config.yaml
n_layer: 12
d_model: 384
n_experts: 48
experts_per_token: 8
d_expert: 32
d_shared_expert: 128
activation: "swiglu"
moe_layers: [0, 1, 2, 3, 4, 5, 6, 7, 8, 9, 10, 11]
router_score: "softmax"
normalize_top_k: true
routed_scale: 2.5
balance_loss: 0.0164
balance_bias: false
router_noise: 0.1
init_std_router: 0.0161
lr_router: 0.000372
n_head: 3
n_kv_head: 1
head_dim: 64
vocab_size: 32768
norm: "rmsnorm"
norm_place: "pre"
norm_eps: 1e-05
positions: "rope"
rope_base: 100000.0
rope_fraction: 1.0
qk_norm: false
attn_scale: 0.125
tie_embeddings: true
parallel_block: false
init: "normal"
init_std_qkv: 0.0229
init_std_o: 0.00468
init_std_up: 0.0229
init_std_down: 0.00468
optimizer: "adamw"
lr: 0.00132
lr_mult_up: 0.88
beta1: 0.9
beta2: 0.95
lr_head: 0.00714
grad_clip: 1.0
warmup_steps: 225
schedule: "wsd"
decay_fraction: 0.739
decay_shape: "cos"
final_lr_fraction: 0.0
batch_tokens: 65536
seq_len: 512
doc_mask: true
train_tokens: 347000000
steps: 5295
dataset: "wikipedia_en"
Below are experts of layer 6 (counted from 0) of a mixture-of-experts language model. Rows are named router (the router's row for the expert), gate (a neuron's input weights, with its number), up (a neuron's input weights, with its number) and show model dimensions 240-287. Each number is 128 + 32 x the weight over its row's rms, rounded and kept within 0 to 255. Numbers have three digits each.
After each expert's rows: a language model's description of what the expert responds to. This comes from a sample of Wikipedia text that the model never trained on.

# expert 47
router:101137167091163098157206152123110132141113050129109161130161125112140129071153067153154092151131168110195097121177144104116137156147147082132154
gate0:081097125116126119133129160123146094105090106146010109122091068082154108136168158176149111085135103128103139111088140114143158154149167092130160
up0:083171124149166109171079183111144117128125102157116121111077073135125106120133088130190130171083122097147112094106131165072159167155112044136110
gate1:112131144153123106108105109112178114161091104159165169090140074098167150093131104113177101130128094191081115158141124067143079197122186121148134
up1:122181164143088124126040048066159122157129182105141164132061134166137133139127072047075079128104146146079133121109131157184128159185071069142128
gate2:144172109091176102154136166112139138129122075117140188158130067136138122136127092122153094198127132122156096138121122143097145135095144075154135
up2:146118105155042100128139072160072121140085132128128062120118159082143160160191191077116153104160074133147207167108128110097178083130120146182114
gate3:125131103097183106154146139101117166128092105106078193136157150111119148135141139143151116172090128098114134182164111122094147115111166143146140
up3:086154066102142163130131116105116186142146125143138143085106162104106132068134078162142132102163176144138156146120120162127129118097119114106134
Awards and results tables. Capitalized initial pieces and table separators in sports, award and event listings, such as Int, T, F, Award, |.

# expert 45
router:126098140088122119090122101094104119094145154129126139130116132171108127151111144109136131111127127134135135186113124067096127203173107118159078
gate0:145096130160109131102127141065152111119167132105125138159184155125151143086119102127096091128131141116123115167098101112120169162096120121147203
up0:057109124062083200109109130101115107143133143117115108142106111091121129133096191104134133079155111100080088161095125110085149101087114124084160
gate1:145107152134157217156124215102152153073134125173122153100109120142124150171129117160128134174069165108089157129055130119137106098102168097086122
up1:116131169150093140155121102177161127070155164134144156126081138148110141169121095086191151136145167117100097187107219120138098122082114138166121
gate2:138135136129079166142151165096118102125126114089075076106097142162203141075127175098126085042103148107086091131192145097180127067160074116104162
up2:149131181105098169131121077157099121066152166180093174157163108103153130138137176155085042088163081150149146132103051118107146097107125189119096
gate3:132094154147181129113151157106085122136098086116115085145105075099074125144147204125056161149150075103136117136039142134109200116089120136137175
up3:133165134143113077163136104144085115110116109171138098167151107126122103118093141109159121139060110184085100109142145153143144125092123195157148
Ordinals and superlatives. Quantifiers, ordinals and superlatives after was, the or a, such as first, two, only, youngest, eldest, busiest.

# expert 40
router:133202108087157189106092155097061117122101106107115160065108077144093108148152149139100107114144141131104147088107109103179103178140098178101128
gate0:140162119100120097168083122082121166136208137105154186146126065159103076117126105120125103075150114129078137134133112105074069139092127162156115
up0:153183157114110156168163164162158143105143055132177148163164084124162160186130147102085127127138105129113104135181062055121121113116119134095102
gate1:165146131134134124136158121062137155134195160166127140161107060157150133159077155152153100054097068166074126122112099116203149181149178131169171
up1:056133169162114143105076167154117120145109108090123083092129187077087124113169137150116149173082133102076129150110080086119074104143096156049129
gate2:082156129076119088156100154129121085107134203143115131128182126208144128117165109150084158114121134141167067164136094070153086132098203110150198
up2:089196108073082102174100154128073082122111155126108152083107137213142120074158118141107160110135160108180080145135180079144067117068144073173180
gate3:121170149102121151085074165091101118145047115085166148143188159103069117109142031083092166125071150061134173109143151109146136144074169099220103
up3:144182150136158134132119162117163155139142141128112092162174134123095110161111083100075125143108165118132162183135104098092143169116192170160136
Job titles before names. Role nouns placed before a person's name, such as writer, director, manager, mayor, player, and syllables inside foreign surnames.

# expert 28
router:142178182171077145141090128147143188107139220097163130127136168099191145140180115133112116103148130182128137188081167133188121120170150102142106
gate0:112127129106145149109111098106085145143135079045110114129083134109146148143097172127107093160048128093102156137110071094076118114120176171114132
up0:136160166151128143122133063133126137146088095079117145105115143118132123156058144146186067212047132155132137090127145141115117130181198155110111
gate1:085114144151156158146144217073186087112127128109160130109072113053151132112084084159094147124126160162137040128156143150160127118081107113099122
up1:200091095136117127105151116143072127126142113117105153123156109148085184175131116104071121143152073067141157133118127032057159132118144094137136
gate2:071102125108137158161094128099160099135115175129095202136154131051172143107123031174146181125132149170161114157108185083151171130084150090129125
up2:107112110125109116136102151164125145130127109163086131082124202074147154132080098145100179089112167087142092074061164107135122136102126115093165
gate3:156190131166130089092159169080143125169184141143104144160079122124080080118116071179148140103140143139127149117092120122134132111107136139116154
up3:131056135142074156151158095140124149120056067175137168159082130184093131074130166075138124167134081152074087160125134142080146131161157158175125
Country, music, nationality. The word country in music or chart contexts, table pipes in football stats tables, and nationality or genre words like American, music.

# expert 39
router:154147093148088129145076127084162163112158163120084129132072130129144149155113131086140077106118165118093154056050132148170128140120172120083171
gate0:125096137147092130074120120167159165124148188138136091137110123103064083185096109112115092130121093168133116123097173129155111087120157101144171
up0:129170119136154115118128125137079169107116175166139117123075093135158147144164142117127086106087093097135074093092085161107125101132068175158168
gate1:100101087126156171077177084132118112114081169175125114089123128122105067092173100090128144139107097072093096176106152139187111116134125083102103
up1:122176091174166085144112084099148120127107163087102164155097108156147141109151075159139129172146139129129091108071137117108118176095128106113137
gate2:136072158139095161126104137120150171113115119113142096124082126071144140127142169138198133106104111126107161179097147107146098064158122085081081
up2:090123095083111106121101087120185075152162074130151150161121112159126118170107179087109179152112168111108178117112103136106169076124108165160102
gate3:067167117076100122052106061128138161110131186114172131176140139124143145100142112144165084177111104155072136107158145140143146083150158110096164
up3:121160122157147099134172109116185097075138139133074137150124088178198180134139131141162087150115131135103148103143110164098191179087172133094156
Articles and heading starts. Articles and determiners such as a, an, no, any, plus first pieces of section headings, like Rec in Recognition.

# expert 25
router:089143200099106109090161167141161139095131152149098175086140104122113181122184110080135072120208150198155122115110148104157145088117162074152125
gate0:127168096151071092093184110142193148169118135176139095118097125104145076128146108158081155089139117132126135111112167100127079099126101140136137
up0:116110083155152126122126156173130123122161122107108152094185137139125091111108124094116142135082111146161091145153107163113115137191122129118165
gate1:150144126105133113166087155112164117153127113133195118102071133179143093078168124090125146046102155157092151157101157152100164170120141098188176
up1:139197147066099153182036122096053111090174120110050108189133104187156117142141141124147132098196095069142144152174128128077101131180128200093114
gate2:127122142179093146095158110108196151125111108190130185072170156123095110142143085135172097173106184135121137180162151002184141169086179119161102
up2:047073083135160138054132104150126126138091108128147110096188170169092171082111149189177116123097134112162131063138123143086107151126125156101148
gate3:094125136120123094133136173104142151104149155146114210143152132161121155112124109075148141126086101109157100129131136126150120116162174152136158
up3:171212139144116113161089139128103150168094107118083146138161141109131157145154153129065122186121082089115107148126116133096185116112069195170098
Year endings in sports. Last two digits of years after 20 in tennis and sports seasons, such as 2017, 2015, 2013; also first names like John.

# expert 4
router:117074113119135117076170108093082100113105109093161138068149104082171169131094109127161069111151144090111150136142193062146170107093127115205146
gate0:109168083112128140118090158083158107148103181159157153128158125213194114174126141130170127104099115111144141123123121085153100159172134113116101
up0:120109147111153079161118096168076161134105103123115183098148145112126087140123118139121126123120177151152101181084082148133134129079094167156151
gate1:132086142144130150065103181145131124172040072074139127101164134146114117064161141109098143095162131131115122126147143105101099147166108152166128
up1:123081150106128087072088132148175093188131119087089124104085142062089140082173099173151169121150103102099088152070227069150122151114188131132128
gate2:172119135114094153108157095053125195181143177079163119132179087139108088111116141102131056106121066101091113175136102112120147143142177087154144
up2:160137107109190157163081140129139100102154059112123131111166122120084107108133169189130121161112155099095122077190171125112107162082165112134141
gate3:063065087103134067125161144137082143136129170166167119036098159110144111134195141130124105110143164113134166136164182052134108183047176098118133
up3:188102151111160088113118112116140095151164115127147149114046113147129097210178116048163134107110101091133154172080122079131099141111144164171116
Sports results and particles. Sports-season words like sweep, won, opening, plus adverbial particles and quantifiers such as all, part, end, back, around.

# expert 3
router:111093104102109083114152094151133092109134109167168134114091154078143086112147139113145176158137171106115106135219145182126132110143058130144140
gate0:151114147110097132111157102121151155173128079228108104102132055101122099191167126206147116109128113117139131132163111134183151128109121095132090
up0:119113128138183096102116135123074109114133155080113135211113099151142158122133123104137122147118104151093135166155156124137124119136155142173101
gate1:154075152211102080114122098115163164120177185098092158133117165110158115133147102128159170147117163124095115158138097181140067167142106176129132
up1:109063101131154158128098109174157143185165173114212118079147099062073110170138168152103143157118142079134158112118071107171097122100109075162092
gate2:087183122162108111125147130074193151173123111149106144141114093125152130197090107096150121127139136098094053134122112162133139128137100141158126
up2:184090175158120146108095137168153092118090133157131165103165119135120134104103145100157097092133160151107152130164137111171112110121109098137131
gate3:146117129102091092134098112168101147162148117051127083113152132122116134169122159134116143183062121141095137125131077076146120157101113102177116
up3:155099106056123167163090148151095107118122160107123105191147144079107166129052195182123138198104164103117126109098165163132142104112135125091223
Demographic and geographic data. Nouns, numbers and percent signs in census, population, climate and infobox text, such as children, %, km, Area code.

# expert 27
router:132095060160155135146108166161098096163128133130143146100174122079116157080113080097119152088108088133143160095129130157111110097139157084050117
gate0:146138131119177126170130192095130082075076139105150132157139164103141118070112093087110099138107122147121124131174114159141164126165139129102173
up0:167129167220124155126175089144080118151130114198127171115112118133106067161097157144124154140200118132108143134106042141095134177118144143091182
gate1:143114204159148055089065121078121083121105156096144185138124096154130112129117164092146087100146121127048126153106106137160141142094127157189125
up1:125194126075074098134196108154142105178110107172090167138113128042094086141169132154121184166108158089158134122115115136088156081119152141152144
gate2:132131141142082105141097156120127091110210118134095136105132125133162096128061125123084105165115085127135143142056136131060080158061109149092107
up2:162107109162086103126176154125106139205094115143113164113169171083176163115108084147129196114112145153102115152129122143197122138112138074109137
gate3:176140106126098157121138074108162136142113167144114178114135131134128096153163185113159145134127109081121182118067093141145160098132198125167133
up3:111111096118130105155083117135101134144099184134161109138101141156107096128165118139166141109201154137128132145152179182104158162117099121149104
Capitals in proper names. Capital letters and first pieces of names and titles, such as S, M, New, St, plus words inside song titles like Be.

# expert 9
router:097166115156120091104149157148084165127099120094168147141115109079140139157121153180070180171119144111160105095153070134105155088068126090111100
gate0:091191123090158138151159117166120129172076164132165164156102112099118128154146142081151147164081097161170113130154126092148143119069144105104134
up0:154166115139102120126157149086144107113100116100134155160108117111139129110126102041081094155095129141120129092159179208101144110096149150169167
gate1:077107106099119100104187181094121161181149177092128137107142153095105191164162161132151176135134116140136106161104086140140131107112096082134153
up1:148171148170043081110199195071137090184115150129121079121112083103087147202139129165155171117098118135097160159095107113102170157192104091137146
gate2:113204073134170097120118182054176167156122160156117153174157140111138135120102121119164147114145150099145109171197121107124152140136154143134134
up2:130159098178186110137182154076138120118110181112155157130104150106147143172101120101122139097117123038155074138160178132145143144127100129138121
gate3:101163107111132136076146114130129077129133163118170145151143050104137095182101142154133109158155104143130163099156121098095110118109135097159095
up3:120139149215066189130105147135144150092121142126099132153137137154098134080117139141134099131149154123157160059070130150109085169131158145115168
Taxonomic name endings. Latin suffix pieces ending genus and species names in taxonomy lists, such as iata, osa, ilus, ium; also years and table cells.

# expert 43
router:189150165190075100156138104088102085221173164084119118087122138156107107169166120124104150096154145156136185118145100170133136188151129074170122
gate0:124170107108139159119136091142088057127105149078136095124159050117134184182149170135134119170134156082140143114160104072099125135131152104157147
up0:080133105095148103169142098131173069151090089143122141079136135169056094119102195136114153192130175124087079151169173083129139124068129091122208
gate1:151172128155118225168160140083101181201164163128127145131106128170161071123147130086103075110070163134120141140149144081197131134123112162127127
up1:081120116120138105102098124136109067110118086164214145094120145072082108149153107149123180159101164119114164125132144169157118169090103071113091
gate2:120111121177112114078129107177180190111174173150091092101111111131127127120101075182158091069124100182212159061114134095117123138187197076116096
up2:151129101066124159086179151150120104105143096123167154085129185101166140093098112144107125155121125185158084108127118155133153115113137130129137
gate3:166189125196140086129131082054221109160095077145106148166188113148138090162140151086144119158144106111181085127111183150117179172161115180126131
up3:084107180133114090107152148125088091076123074145087181143163136129107182067107137123058110114093104140116181115131158077109067132170121131145122
Function words before nouns. Articles, prepositions and adjectives before a noun phrase, such as the, into, under, until, local, own, new.

# expert 41
router:129110117180070100128115152082168125137185144141127130086152126121100078078143136160122147108130117072119131194115104133156139120173079083087119
gate0:104118098088118125097122152138106158147133182097110109123131094107141103154128117166122049135111103142091132247071066133184148145146094123169106
up0:115191131138147132103090119111061142141116099131087148108078162193148200133126168157116127134177079126157123124135194122094090121124163101185056
gate1:129120156142139087166121116074133179191141133161125129134086105077092202159121131089110131163084125050082049146178106114160140082126129097100118
up1:139149101119153138183152177117181180134103167135146146133130088159127137116180096166136144171121079087095099143124127144115151081153143127136108
gate2:080131119102148185091107136084073078151151106107148114096164189126067084151115076188128145097143084136100172189125078131077126145156117072067118
up2:073137078143132152133092129089127116134174151095187135108143165144071088126126144180138112061096109072125148171096104139083151151164121101072143
gate3:104127105144137178063160105109150132118213201136117100156220139146133086197155093129131144097126115139151122087099073107085121157155171167104163
up3:159165126115181086121137090112129132141148136105137072113089081115125123138156097084121159171177137155157137128177137164111162096176113164147175
Infobox career fields. Field labels and nouns in biography infoboxes for athletes and politicians, such as career, Stats, goals, groups, Managerial.